Below are experts of layer 4 (counted from 0) of a mixture-of-experts language model. Rows are named router (the router's row for the expert), down (a neuron's output weights, with its number) and show model dimensions 448-511. Each number is 128 + 32 x the weight over its row's rms, rounded and kept within 0 to 255.
After each expert's rows: a language model's description of what the expert responds to; "raises" lists some tokens whose logits its average output raises strongly, later layers aside. This comes from a sample of Wikipedia text that the model never trained on.

# expert 16
router [157 175  63 123  93  90 184 115 103 164 157 136  93 135 160 155 174 144 141  83 124  96 116  98 150  77 130 134  80 170 154 137 111 143 142  83 120  72 123  88 109 147 145 108 103  85 141 155 110 102 164 178  87  81  94 127 128 162 173  86 106 134 138  86]
down0 [ 77 136  55 107  83 173 140 149 137 102 101  91 132 119 197 166 141 128 103 131 136 125 151 109 139 183 158 122 142  95 110 125  64 114  86 112 107 156 120 100 145 135 162 192 145 138  63 131 106  74 108 169 112 101 153 116 122 120 104  96 102  81 117 122]
down1 [130 136 149 148 170 106 128 148 151 105 198 142 168 122 112  88  87 170 154 205 133 108 160  96  97 137 137 142 161 169 172 130  90 147  87 147  98 128  77 130 153 129 106 124  92  68 112 172 113  93 120 141 142 156 149 112 164  51 131 124 127 174 131  79]
down2 [135 112 123  97 174  97 153 153 135 114 137 140 153  81 165  96  90 121 119 154 113 158  71 118  86  91  97 175 168 103 163 163  83 141 146 139  94 123  99 175  72  99 194  90 161 148 134 206 140 220 173 112 131 160 100 107 115 111 141 135 132 202 147 127]
down3 [121 114 118 179 101 108 128 102 117 172 120 168 136  87 149 138 139 122  89  85 107 110  94 138 179 145 122 108 110 100 145 110  71  87 126 120 124 107 146 100 151 102  86 142 147 151 146 123 128 145 120 135 108 176  93 185 136 111  97  91 124 105  82  90]
What it handles: Nouns after ordinals or modifiers, such as Baron, Count, century, East, politician, President, Party.
raises: "'s", ",", " –", " and", " each", "."

# expert 1
router [129 157 102  90  90  43 161 123  62 145 188 127 103 119 146 201 177 150 135  82  90  74 110  96 113 123 125 111 133 173 127 144 103 129 161  71 162  82  95 108 151 106 162  87 129 113 149 175 106 106 191 120 139  91  93  78 141 148 135 118 110 159 133  47]
down0 [122 176 162 119 129 114 142 140 110 215  99 188 104 205 215 103 122  89 162 154 149 123 125 134 164 129 138 118 167 185 101 137 128 103 115 119 166 118 174 163 145 153 164  90  77 126  69 169  48 117 201 140 130 130 102  99 130 110 109 141 145 148 126 100]
down1 [157 116  70 104 134 177 106 159 171 164 158 138  83  96 170 120  63 166 108 129 147 147 147 188 123 116 142 113 145 145 101 196 105 147 121 135 137 109 145 130 116 139 162 165 110 147 176 128 187 130 106 125 154 164 107 168  35 144 119 192  76 136 116 137]
down2 [110 156 127 140 107 121 164 117 109  68 124 143 172 101 106 142 113  73 121 121 138 176  88 142 167 137 108 131 137  89 175 121 102 137 161 115 145  95 163 171  51 130 133  93 146 122 158 152 101 109 143 131 120 124 180 129 127 166 199 171 168 135 105 129]
down3 [135  99  85 129 139 160  89  91  81 128 196 138 115  90 131 113 123 128  89 120 116  99 153 139 145  82 128 129  88 149 147 120  68 131 141 168 122  95 153  65 152  88 121 114  84 126 131 113  62 179 181  93 122  76 116 167 154 173 129  97 116 147  56  62]
What it handles: Short letter-cluster pieces inside foreign or unusual names and words, such as en-ig-mas, en-qu-êtes, Grønd-ahl, Lin.
raises: ",", "ens", "'s", "'"

# expert 2
router [124 172  88 129  83  94 172 107 102 135 171 109 107 149 148 154 148 133 107  96 124 107  97 111 104 156 123 175 129 168  98 127  88 119 180 117 166  81  80  68 110  95 146 152 176  99 157 145 103  94 148 181  99  80  97 141 179 171 171  90 126 125  99 108]
down0 [122 152  79 169 107 153 128 216  82  86 125  93  89 153 140 109 214 122  94 152 132  51 146 142 118  95 166 179 179 146 184 143  62  93 134  61 115  56 128 171 125 115 145 124  71 116  99  95 112 146 124 133 133  72  99 110 136 133 122 116 182 107 117 141]
down1 [114 152 147 110 150 139 143 113 144 131 149 102 171 117 109 157 119 149 142 134  87  84 128 104 162  85 121  98 105 102 159 163 184 132 114 112 152  47 131 153 127 119 103 111  86 103 129  67 103 173 111 119 123 160 154 183 159 113 114 229 120 152 126  79]
down2 [167 167 129 146 109 196 113 151 131  74 145 125 109 183 113 111 113  96  94 140 124  95  92  86 164 150 164 146 105 156 138 134 121 154 115 161 155 106 108 121 124 112 166 174 170 171  79 120 143  78 113 184 157  88 104  97 151 191 122 127 104 156 124 196]
down3 [136 117 123  87 155 133  75 128  99 142 126 116 136  84 140 108 108 123 156  73 208 131 134  74  64  90  98 146 139 123 159 131 108 136 105 121 160 181 173 132 174 120 150  64 109  97 112 151 112 112 156 106 134  99 160 140 125 122 116 166 121 132 143 194]
What it handles: Forms of "be" and "become" plus the word after them, such as "were below", "be played", "was constructed".
raises: " the", " a", " part"

# expert 22
router [113 171 115 103  97  95 165 139  78 107 165 134  95 108 139 157 130 138 129  86  26  99  88 104 173 138 127 119  95 177 168 106 108 145 131 102 126 133  89  95  75 156 151 123 182 106 153 158 177  71 144 177 137 100  89 175 158 144 111  99 122 156 146 102]
down0 [176 135 175 106 181 185 180 143 144  96 196 151 122  97  97 177 161 156 118  86 122 119 202 193 126 174 134 182 158  96  72 113 134 126 170 130  76 159 128  47  92 198 130 132 134 111 135 132 169 112 129 149 118  89 180  87 147  58 106 127 107 171 162  91]
down1 [ 75 152 115 153 144  96 139 140 140 141 106 107 142 118 126  75  84 103 131 163 149  66 170 175 137 129  89 108 143 115 101 129 135 162 164 121 133 114 110 145 132 149 139 186 184 142  83 120 131 179 124 133 108 163 160 126  96 194 136 149 109  89 100 128]
down2 [215 138 135 116 106 151 135 165 123 154  58 120 136 163 111 148  98 123 133 145 159 120 131 189 143 150 110 163 145  37 119 164 117 187 116 109 145 172 233 132 161 102 122 130 130 101 128 167 129 115 134 116 123 103 132 162 146 142 164 133 145 127 153 143]
down3 [133 128 119 102 159 110 168 164 155 128 126 183 114 123 168 134  95 160 128 131 151 160 127  77  94 141 110 192 154 117 143  73 111 205  88 142 117 169 141 163 180  88 145 174 132 175  66 110 156 137 112 120 174  84  77  67  93 135 135 147 131 127 108 123]
What it handles: Month names in dates, degree signs, kg, born, and closing parentheses or periods in tables and date lists.
raises: " (", " of", ";", ","

# expert 13
router [111 180  93  76  99  86 170 161 103 183 209 105  83 150 128 157 141 183 137  96 170  99  69  87 152 174 114  83 123 160 136 157 103 198 126 107 127 183  96 104  71 190 173 135 111 101 112 150 167  81 160 172 100 103  98 107 187 148 112  89 149 141 139  86]
down0 [122 133 135 122  88 158 139 188 107  98 166 126 143 180 150 200 138 165 129 142 135  63 120 113 130 150 166  99 166 135 185 165 125 159 131  67 161  97  87 170 112 123 130 118 110 179 137 135 165 138 160  79 151  42  71  90 134 142 179 179 100 125 152 162]
down1 [129 125 160 108 110 123 144 136 156 104 145  98 150 123  96 158 130 153 120 173 158 123  56 131 117 157 124 124 158 112 177 117 129  80  92 153 124 106 174 150 149 148 126  64  85  92 131 159 144  93 135  54 141  99 103 102  66 129 117 100 161 171  66  81]
down2 [129 136 106 129  69  83 122 140 157 132 100 201 140 112  92 121  76 121 165 125 128 145  88  85 167 101 133 103 141 109 140 182 104 151 129  77 125 144 168 240 157 165 178  94 155 145 136 121 149  88  55 146 109 123 120  94 144 153  84 142 148 107 168 171]
down3 [143  48  82 134 167 177 164 124  96 116 118  70  87 119 104 120 200 129 163 152  67  97  64 100 134 125 105 148 157 125 143 122 108 167 136 148 135 134 119 102 174 120 100  99 163 129 142 180 178 126 152 138 121 114 139  68 178 113 211 104  78 177 101 135]
What it handles: Paragraph breaks, == heading markers and words in section titles, such as summary, Legend, The following.
raises: "-", "===", "|", "==", " ", "In"

# expert 10
router [152 175 105 125  84  94 153 140  98 147 164 113  95 120  93 157 166 165 137  88 115  81  95 101 125 104 111 132 139 171 134  83  96 153 131 106 123 154 129  95 122 179 172  90 156  78 121 162 129 106 158 169  91  87  85 137 110 161 159  88 114 148 103  97]
down0 [137 121 114 101  96 165 152 171 172 201 109  89 136 114 143 120 127 137  99  79 162 115 191 133  32 122 123 140  88 126 196 126 117  97 161 128 113 103 168  79 146 108 110  88 155 124 160 203 139 109 149  97 155  81 130 111  79  81 148 118 168 114 165 115]
down1 [134 124  63 131 164 149 116 172 121 133  58 131 109 137 100 158 128 123 154 151 133 143 198 182  93 132 143 104 153 137 130 180 142 161 148 141 101  84 136 158 116 167 144 169 110 114  95 105 140 138 171 142 173  61 148  89 153 103 122 126 120 127  89 140]
down2 [120 157  70 137 169 180 129 145 167  70 126 109 157 147 103 162 163  74  79 176 159 149 109  83 135 159 100 193 131  94 106 143 128  89 125 144 168 170 110  69 192 151 169 156 168  95 134  79 161 178 116 183 103 114 143  98 132 205 159 153  68  71 104  95]
down3 [138  98 169 141 113 115 109 130 124 146 130 107 133 123  57 114  94 145 122 124 103 139 140 140 106  90 129 145  88 149  88 137 149 131 126 143 176  98 175 137 152 134 121 179 156 146 141 165 136 161 121 117 164 122  66  60  99  94 140 121 151 121 106  71]
What it handles: Prepositions like in, into, at, of, and final pieces of long words, such as conjugate, reconcile, orientale.
raises: ",", " (", " and", ".", "\n", ";"

# expert 3
router [160 173 105 139  91 100 153 106  86 139 212 149 111 146 122 161 250 101 130 105  80  78  99  77  50 173 183 149 146 160  90  85  89 160 158  88 105 138  86 147 117 153 149 172 133 111 127 174 157  88 157 144 112  98  93 105 134 145 111  78 154 152  84  93]
down0 [183 108 129 131  86 155 160 122 115 116 132  98 125 138 123 148 120 136 159 154 119 132 152 147 100 134 172 123 150 135 103 127  91 166 111 153  97 119 176  47 120  77 110 142  94 163  47 130 164  99 138 110 184 136  78 102 196 108 156 150 128 125 116 161]
down1 [152 121 114  84  74 160 144 122 159 129  57  90 132  89 134 181 121 131 144 128 201 122 191  78 135 120  95  54 107 160 107 120 118 145 123 117 133  90 105  95 139 209 159 102 106 124  73 108 108 114 123 129 177 116 132 161 153  85 177  95 138  77  93 159]
down2 [ 79 124 113 115 145  75 108 135 125 155 135 136 138 104 100 132 155  83 105 219 107  98 128  85 145 141 118 142  89 132 101 206 134 118 127 129  80 157 132 170  88 116 129 121 133 141 127 163 123 124 130 136 160 127 128 101 167 127 156 124 123 129  95 112]
down3 [128 117 149  94 148 189 100 146  38 138 143 145 227 118 163 133 138 142 163 129 160 148 122 118 105  96 186  84 131 139 122 179 152 106 148 145 132 135 156 127 237 137 141 131 115 138 131 147 163  54 126 169 112 113 117 116 105 136 106 130 127 116 112 121]
What it handles: Spaces and hyphens that start table cells or infobox list lines, such as the space after a pipe or the dash before Region:.
raises: "1", "2", "3", "4", "8", "6"

# expert 23
router [125 170  88 162  94 102 168 131  91 213 157  95  95 129  63 172 187 101 154  91 140  87  95  97 142  98 162 101 139 159  77 143 143 158 134  79 146 136  87 119 120  93 175 109 134 102 189 171 112  94 172 183 164 111  90 157  77 156 117  92  91 155 116  89]
down0 [169 107 165 113 118 126  97 147 188 113 147 156 203 155  89 120 129 165 164  88 145 143 109  78  98 139 179 103 130 126  59 141 129 123 137 124 123 167 173 125  88 133 154 218 144 132 122 110  89 100 144 143 176 129 135 185 122 148 102 138 122 141 100 101]
down1 [116  46 164 162 116 110  58 135 129 123 133 161 121 158  51 176  66 167 125 148  99 154 152 153 140 153  99  95  75 148  99 154 141 160  91 149 111  91 154  89 129 136 179  96 125 114 214 111 111 182 114  80 142 149  99 128 108 161 141 107  96 183  87 127]
down2 [119 117 129 104 156 141 120  85 170 177 179 136 152 148  89 136 114 134 127 143 105 143 106 100 105  99 174 150 165 129 123  99 150  95 115 125 168 132  89  59 120 105 146  64 111 123 137 100 109  88 133  67  97  65 169 129 148 150 109 146 121 124 128 174]
down3 [ 80 131 148  87 128  92  97 141 164 125 165 144 114  77 125 105 125 119  82 166 147  94 152 129 151  58 130 120 130 126 149 137 145 171 152  93 122 195  81 154 111  90  96 102 142 162 169 116 151 138 116 155 132 170 151  44 117 139 111 102 118 159  63 129]
What it handles: Plural nouns and pieces like -as, prepositions after nouns, and leading year digits, such as students, tirthankaras, for, in, 2025.
raises: ",", " and", " at", "."

# expert 8
router [127 166 128 169  85  77 163 131  86 154 154 189  86 101  68 155 167 154 180  77  80  98  76  91 109  86 135 131 159 178  78 109 123 159 148  99 146 164 106 154 181 156 169 135 119  94 134 161 159  95 171 193 161  98  96 175  90 137 163  82 135 179 138 100]
down0 [115  62 139  95 142 152 116 158  67 108 128  99 146 134  86  62 132 124 154 160 127 156 127 100 143 140 121 156 165 202  92 118 122  66 152 167 169 162  94 152  98  87 159 162  68 112 115 117  75 108 168 203 123 144 113 167  93 184 101 174 132 151 153 137]
down1 [121 137  80 155  98 137 141 137 115 135 125 147  88 103  68 118  79 124 107 134  90 176  58  98  93  81 137 112 108 156 120 108 152 136 178 146 132  95 131 119 151 129 143 128 128 112 156 118  92 134 131  62 178 110 106  92 100 220 106 123 148 103 135  97]
down2 [134  92 103 127 107 125 157  95 119 103 181 139 171 117  64 113 143 184 105 123 148 126 160  98 134 137 166 130  98 119  88 168 119 180 103 184 111 137 136 112 105 115 104 134 126 170 163 113 113 143 160 118 118  91 103 110  94 151 110 119  96 190 170 140]
down3 [ 78  86 152 146 135 103 120 137  80 167 147 130 124 177  91 105 123 112 153 115 118 142 151 162 113 103 145 111 109  79 130 177 170 139 129  68 111 181 132 159 147  98 134 124  88 156  99 144 107  99 123 146  92 152 117 108 169 126  75 168 104 160 131 136]
What it handles: Endings completing a split word, such as s, ing, ers, es, its, plus plural nouns like years and days.
raises: ",", " and", " of", " (", ".", ";"

# expert 12
router [151 168 148 105  97 103 169 114  92  86 159  61  99 128 117 147 150 124 153  90 157 104  81 108 109 197 125 107 155 168 116 181 107 154 121  99 151 102 117 154 132 137 186 135 174  82 144 174 123  79 172 170  98  95 108 116 124 181 117  95  98 163 143  95]
down0 [ 72 142  81 104 121 173 124 131 117 158 169 104 151 180 147  78 138 106 123  88 140 145 113 130  74 101  82 114 163 115 127 170 160 164  89 184 103 109 103 133 145 176 101 171 142 160 129 137 139 167 134 146 138 171 136 151 141 127 169 123 137 156 120  95]
down1 [146  92 111 174 177 160 151  90 156 112 126 138 128 127 163  53 122 161 114 163  67  91 151 158 180 122 170 197 188  98 166 144 139 185 182 123 137 142 144 107 113 114 131 155 127 144 117 128  84 113  78 161 106 156 143 145 101 116  92  67 121 129 120 111]
down2 [ 65 132 125  94 119  64 149  88 144 102 143  77  56 120 106 117  78 145 121 149 179 119 199 166 147 111 111 123  77 138 130 117 117 126 101  88  89 129 139 142 137 131 111 187 119 153 109 141 120 136 199 185 130 136 154 169 124 113 131 122 203 176 136 167]
down3 [131 144  83 114  88 141 148 138  79 120 174 107 123  75  97 104 122 132 184 120 107 119  90 112 139 155 134 150 153 139 164 137  99 143 103 116 137 120  99  50 154  85 120 154 136  31 146 124  53 111 173 119 126 127 127 207 130 168 128 197 152 105 115 153]
What it handles: Proper nouns for states, cities and institutions, such as States, Washington, Angeles, Force, and "war" after World.
raises: ",", "'s", ".", " (", " and", " for"

# expert 6
router [131 168 107 131  86  88 165 129  89 127 156  98  74 110 119 156 160 112 151  90 106  85  87  81 124 130 191 128 102 172 165 141  49 155 126 111  81 105 122 110 113 133 158 110 134  79 164 173 133  96 152 154 106  86 100 131 130 157 109 103 141 135  76  85]
down0 [134 109  71 132 122 175  97 138 138 135 145 118 105 173 101 131 169  87 134 169 124 125 167 193 115 175  76 133 147 121 135 108 174 107  77  67 123 155 138 183 146  78 143 155 163 102 142 120 143 144 179 124 130 142 161  98 146 113 172 173 196  95  79 104]
down1 [137 145 151 154  84 127 143  83 108 131 128 152 126 139 106 152 179 127 141 119 139  49  90 136 139 133 139 160  95 163 140 142  93 172 147 133  93 168 114 117 135 120  74  87 149 142 129 149 158 127  98 152 141 131  99 201 140  92 149 124 148  94 130 139]
down2 [137  78 105 105 114 109 115  40 166 171 128  61 130  87 153 131  70 165 169 134 151  67 156 115 100 182  97 128 138 161 180 130 179  97 122 131  99  62  61 140 113 153  94 161 146 134 119  98 175 121 164 119 112 120  66 131  79  75 119 205 128 147 105  99]
down3 [ 99 109 108 149  99 176  90 135  90 205 124 185  98 153 142 144 186 176 129 196  94 121 107 167  96  94 114 131 151  89 146 142 142  67 111 124 106 123 159 129 118 141 131 166 198  85 187 133 150  93 108 117 142 128 158 147 148 154 172 146 134 119 124  68]
What it handles: Single capital letters or first pieces of proper names and place names, such as T, K, San, Upper, River.
raises: ",", "'s", " and", " (", "'"

# expert 18
router [138 174 123 154  91  92 174 124  93 165 156 131  92 122  97 163 121 134 141  93  84 103 108 150 168  85 186 172 126 163 123  85 140 140 165  78  99 145 133 108  88 154 168  97 128 105 136 168 148  93 151 160 138  92  84 118  99 174 167 104 100 154 123  92]
down0 [145 141 133 134 189 154 127 198 120 152 127 159 180 141 167 185 160 133 156 132  93  92 138 131 159 131 130 118 155 162 116 126 160 111 123 120 129  91 107 113 126  98  69 114 121 144 124 107 142  62  93 150 152 157  72 137  89  72 105 101 101 116 148 119]
down1 [122  89 135 163 119 132  83 181  86 156 130 129 127 124 128  95 113 129  99 144 126 121 151 118 158  80 144 134 120 176 102 105 148 107 126  86 137 116 113 111 172 112 160  96 171 110 147 188 140 171 173 147 108 107 147 105 160 125  82 128 195  81 101 101]
down2 [184 117 137 135 162 148 162 168 156  59 124 153 140 143  90 135 112 121 134  99 132 134 168 127 179 151 142 111 131 125  82  70 102 110  61 126 113 129 140 146  63 133  95 161 110 172  81 153  88 137 144  55 123 113 111 105  94 120 150 123 184  88 127 165]
down3 [ 92 190 161  95  82 205  80 168 179 106 141  78 128  94 141 139 130 131 145 190 132 100 147 162 147 139 128 143 177 133 142 178 127 158  90 141 155 115  93  96  85 134 125 116 138 118  75 101 168  91 122 159  79 132 114 128 149 106 166 140 146  74 136 184]
What it handles: Pipes opening table rows after line breaks, row-ending pipes, year digits, and headings like Year, Preceded, Genus.
raises: " ", " and", " in", ",", " c"

# expert 17
router [114 174  79 113  84  94 171 147  81  87 166 156 109 115 172 166 149 152 151  84 138  90 110 129 113 105 108  95 168 175 152 119 114 151 114  88 103 166 100 173  93 137 175 112 121  91 154 171 106  71 165 194 117 100  87 144 146 161  56 110 152 156 127  94]
down0 [152 141 111 137 184 164 109 145  84 126 168 130 122 126  68 155 166 184 142 134 102 134 127 158 121 201 126 138 107  91 122 173  75 121 146 163 132 128 132 189 166  96 124 151  91 100 109 171  96 131 108 154 110 122 144 138 137 126 148 151 156 162 110 164]
down1 [ 85 108 178 113 148 167 103 105 162 137 146 139 170 139 143 132 119 137 157 169 162  90 112 156  99 170 176 101 144 138 158 142 117 143  96 145 136  70 165 187  85 116  82 113 113 154 130 149 126 142 182  82 146 192 108 113 125 124 153 135 119 103  99  69]
down2 [110 111 109 120 116 101 132 206 119 122 110 160  72 151 126  97  97 100  59 120 139 113 114 167 247 157 139 126 127 112  85 155 120 110 142  98  92 152 135 164 137 108 147 132 180 117 164 138 167  99 144  63 118 125 144  51 163 196 165  74 144 145 112 140]
down3 [143  87 193 140 139 215 161 126  95  57 141 174  90 112  98 137 131 141 132 128 143 168 119 141 159 199 183  75 122  99 133 149 108 147 121 105 122 115 112 119 108 140 153 120 121 130 109 171  89 107 160 173 113  84 109 123 115 154 127 170 122 129 119 104]
What it handles: First tokens of values in results tables and infoboxes, such as vote-change digits after +, positions DF or MF, and months after Died:.
raises: " times", " person", " Philadelphia", "line"

# expert 19
router [147 163 116 135 102  90 160 146  49 122 171 126  62 164 156 157 152 174 143  90 134  94  90 146 145 141 145 177 108 168 145 116 128 192 144 104 120 117 104 122 104 136 149 103 174  87 165 151 148 119 172 165 137  84  92 125 151 152 122  85 115 180  88 105]
down0 [ 86 189 190 157 121 106  82 145 153 128 126 138 105  78 159 122 175 138 179 168 156 126  83 119 143 172  88 113 121 179 125 115  77 112 150 132 144 114  95  94 137 147 124 149 153 112 150 166  96  85  85 145 137  68 140 105  93 189  57 106 120 144 232 130]
down1 [129 123 143 102 124 117  35 146 149 136 104 202 166 136 128 163 135 141 173 164 150 160 164 144  73 108 123 149 105 139 110 163  92  95 142 105  66 110 112  96 187 106 146 120 132 161 195 147 138 148 163 100  92  56 121 150 109 114 127 152 172  96  89 155]
down2 [127 157 126 148  50  76 110 126 100 157 158 141 160 125 162  95  69 180 142 173 151 127 156 109 177 197  97  73 116 128  99 127 174 153 116 132 148 132 120 118  90 145  99 128 138 145 120  68  62 134 124  74  99  89 133 144 195  93 145 136 130 138 132 121]
down3 [ 79 150 167 113 110 113 136  98 119  58  98 107 138 113  84 109 194 118 145 170 142  97  65 142 110 155 111 192 185 149 157 128  58 127 116 116 167 159 128  87 122  81 177  93 195 173  88 149 155 150 163 155 102  85 172 118  85 161 122  97 127 182 120 116]
What it handles: Commas, semicolons, periods and closing brackets ending clauses, especially a comma after a name or place, such as Fond du Lac, Cohen.
raises: " and", " but", " who", " which", " while", " including"

# expert 20
router [163 147  82 105  86 102 166 182  78 135 163 110 102 176 111 162 146  95 110  99 110  94 100  81 110 141  78 115 142 162 111 178 128 150 135  93  82 110 149 108 150 115 147 115 111  97 164 150  95 100 134 151 110 104 112 164  63 127 117 108 124 182 135  89]
down0 [118 152 183  94 127  87 132 161 101 149 132 172 139 136 126 100 179 156 138 110 163 132 123 102  87  83 167 113 138 135 140 153 139 109 139 137 162 138 196 116 130 174 168 141 112 112 131 115 135  73  38 119  92 147 142 114 155  86 134  84  93 107 173 134]
down1 [145 141 120 160 135 111 145 117 133 142 125 112 119 100 101 122 110 146  84 154 101 119 143  50 171  95 109 124 126 115  91 103 110 176  94  92  91 168 119 144 128 151 142 149 146 157 144  96 148 208 180  39 157 103 110 136 126 101 104 128  92 159 150 129]
down2 [135 164 124 108  85 129 124 128 157 105 148 132 146  40 113 103 154 141 107 137 118 136  90 119 146 107  96 155 124  75 181 131 116  56 110 135 109 143 143 155 132 117 149 113 149 105 127 140 153 116  96 142 109 102 174 183  81  98  82 143 159 109 116  96]
down3 [140 149 173 124 120 142 151 143  97  92 116 109 134 145 128  56 110 102  92 162 113 149 121 159 109 113 113 126 121 113 182  80 151 134 114 112 135 101  95  60  88 159 150 132 123 137 115 102 119 153  99  89 180 139 108  45 140 216  76 153 112 118 147 128]
What it handles: Clause-linking words such as and, or, also, not, finally, would, often after a comma or "and".
raises: " a", " the", " some"

# expert 21
router [163 167  84 132  94  99 169 114  94  84 162 104  87 126 129 160 147  85 146  89 152  87  78 116  67  77 101 107 130 174  91 149 130 141 149 101 107 135 111 163 110 140 163 125 173  83 147 163 104  90 175 157 142  92  78 160 166 174 124 102 140 152  91  98]
down0 [161 156 102 110 120  81 112 140 135 118 120  93 140  81 144 171  95 122 120 119 120 131 138 128 156 148 141 154 150 140 122 139  90 152 136 124 105  92 123 130 131 120 130 131  96 104 184 110 105  89 139 117 145 100 156 107 113 125  92 128 103  96 158 113]
down1 [161  90  82 130 110 133 160  39  67 144  86 145 135  62  77 106 130  86 134 169 102 126 122  87 139 150 125 109 212 147  98 125 174 132 118 156 102 157 135  80 171 165 107 112 104 126 129 200 126 115 128 136 121 149 151 158  87 114 154 138 125 148 135  88]
down2 [110 148  75 110 114 169  93  99 104 129 144 129 121 155 138 122 151 156 180 137 184 178  93 122 129 135 181 148 110 116 133 139 109 122 146 124 129 144  98 135 147 130 179 161  98 134 116 132 128 104  94 148 116 120 126 150 165 100 157 122 178 117  81 113]
down3 [103 137  72 110 176 130  71 109  92 157 130 111 147 162 100 131 110  74  75 114 156 153 140 106  77 138 128 104 114  93 123 172  90 110 139  81 120 106  94 138  88 153 241 181 106 114 114 162  91 121  82  84  97 193 123 160 118 112 209 153 127 127  95 162]
What it handles: Possessive 's after names and determiners like his, its, this, these, plus the nouns they introduce, such as boundaries, offensive.
raises: " (", ",", ".", " and", " "

# expert 4
router [147 168 100  77  86  91 162  97  82 119 159 103  80  86 126 157 149  92 131  89  72  96  86  85  86 147 114 134 120 170 142 107 112 159 141  99 130 108  92 164 106  93 159  95  71  81 118 171 150  89 175 173 138  83  85 152 111 153 169  87 133 162  96  93]
down0 [151 168 125 186 125 102 134 126 139 141 144 139 129 119 101 151  86 141  76 182 170 169 138 165 139 159 103  98 136 114 154 183 127 123 107 119 110 107 139 154  95 109 101 111 138 174  91 150 120 182 118 121 133 186 116 137 132 133 125 132 130 155  40 127]
down1 [ 87 115 161  98 147 123  52 137 161 139 137 117 126 113 113 172  69 192 168  97 131 158 117 125 127 100 102 145  97 125 108  74 184 129 173 120 119 136  87  95 126  74 138  84 126  76 139 128 140 117 158  79 158 142 159  86 125  99 131 136 142 120 125 125]
down2 [ 89 139 122 104 125 200  96 163  89 128 144 137 186 111 129 129 206 150 109 111 124 140 177 122 167 124 101 124 244 157 196 107 141 158 141 134 150  99 150 186  83 161  92 178 124 119 105 178 108 118  97 139 145 160 129 174 137 107  45 132 183 131 201 148]
down3 [159 166 186 137  92 138  70 148 150 149 117 139 120 122 156 118  97 135 118 188  35 136  44 194 112 171 102 147 124  64 117 134 117 110 144 104 178 147 175  61 180 112 190 138 118 183 118 111 126 141  62 156 140  98 141 131 143 176 125 159 139 159 118 117]
What it handles: Verbs of building, developing and achieving, often after "to", "in" or "and", such as built, developed, won, expand.
raises: " and", " over", " in"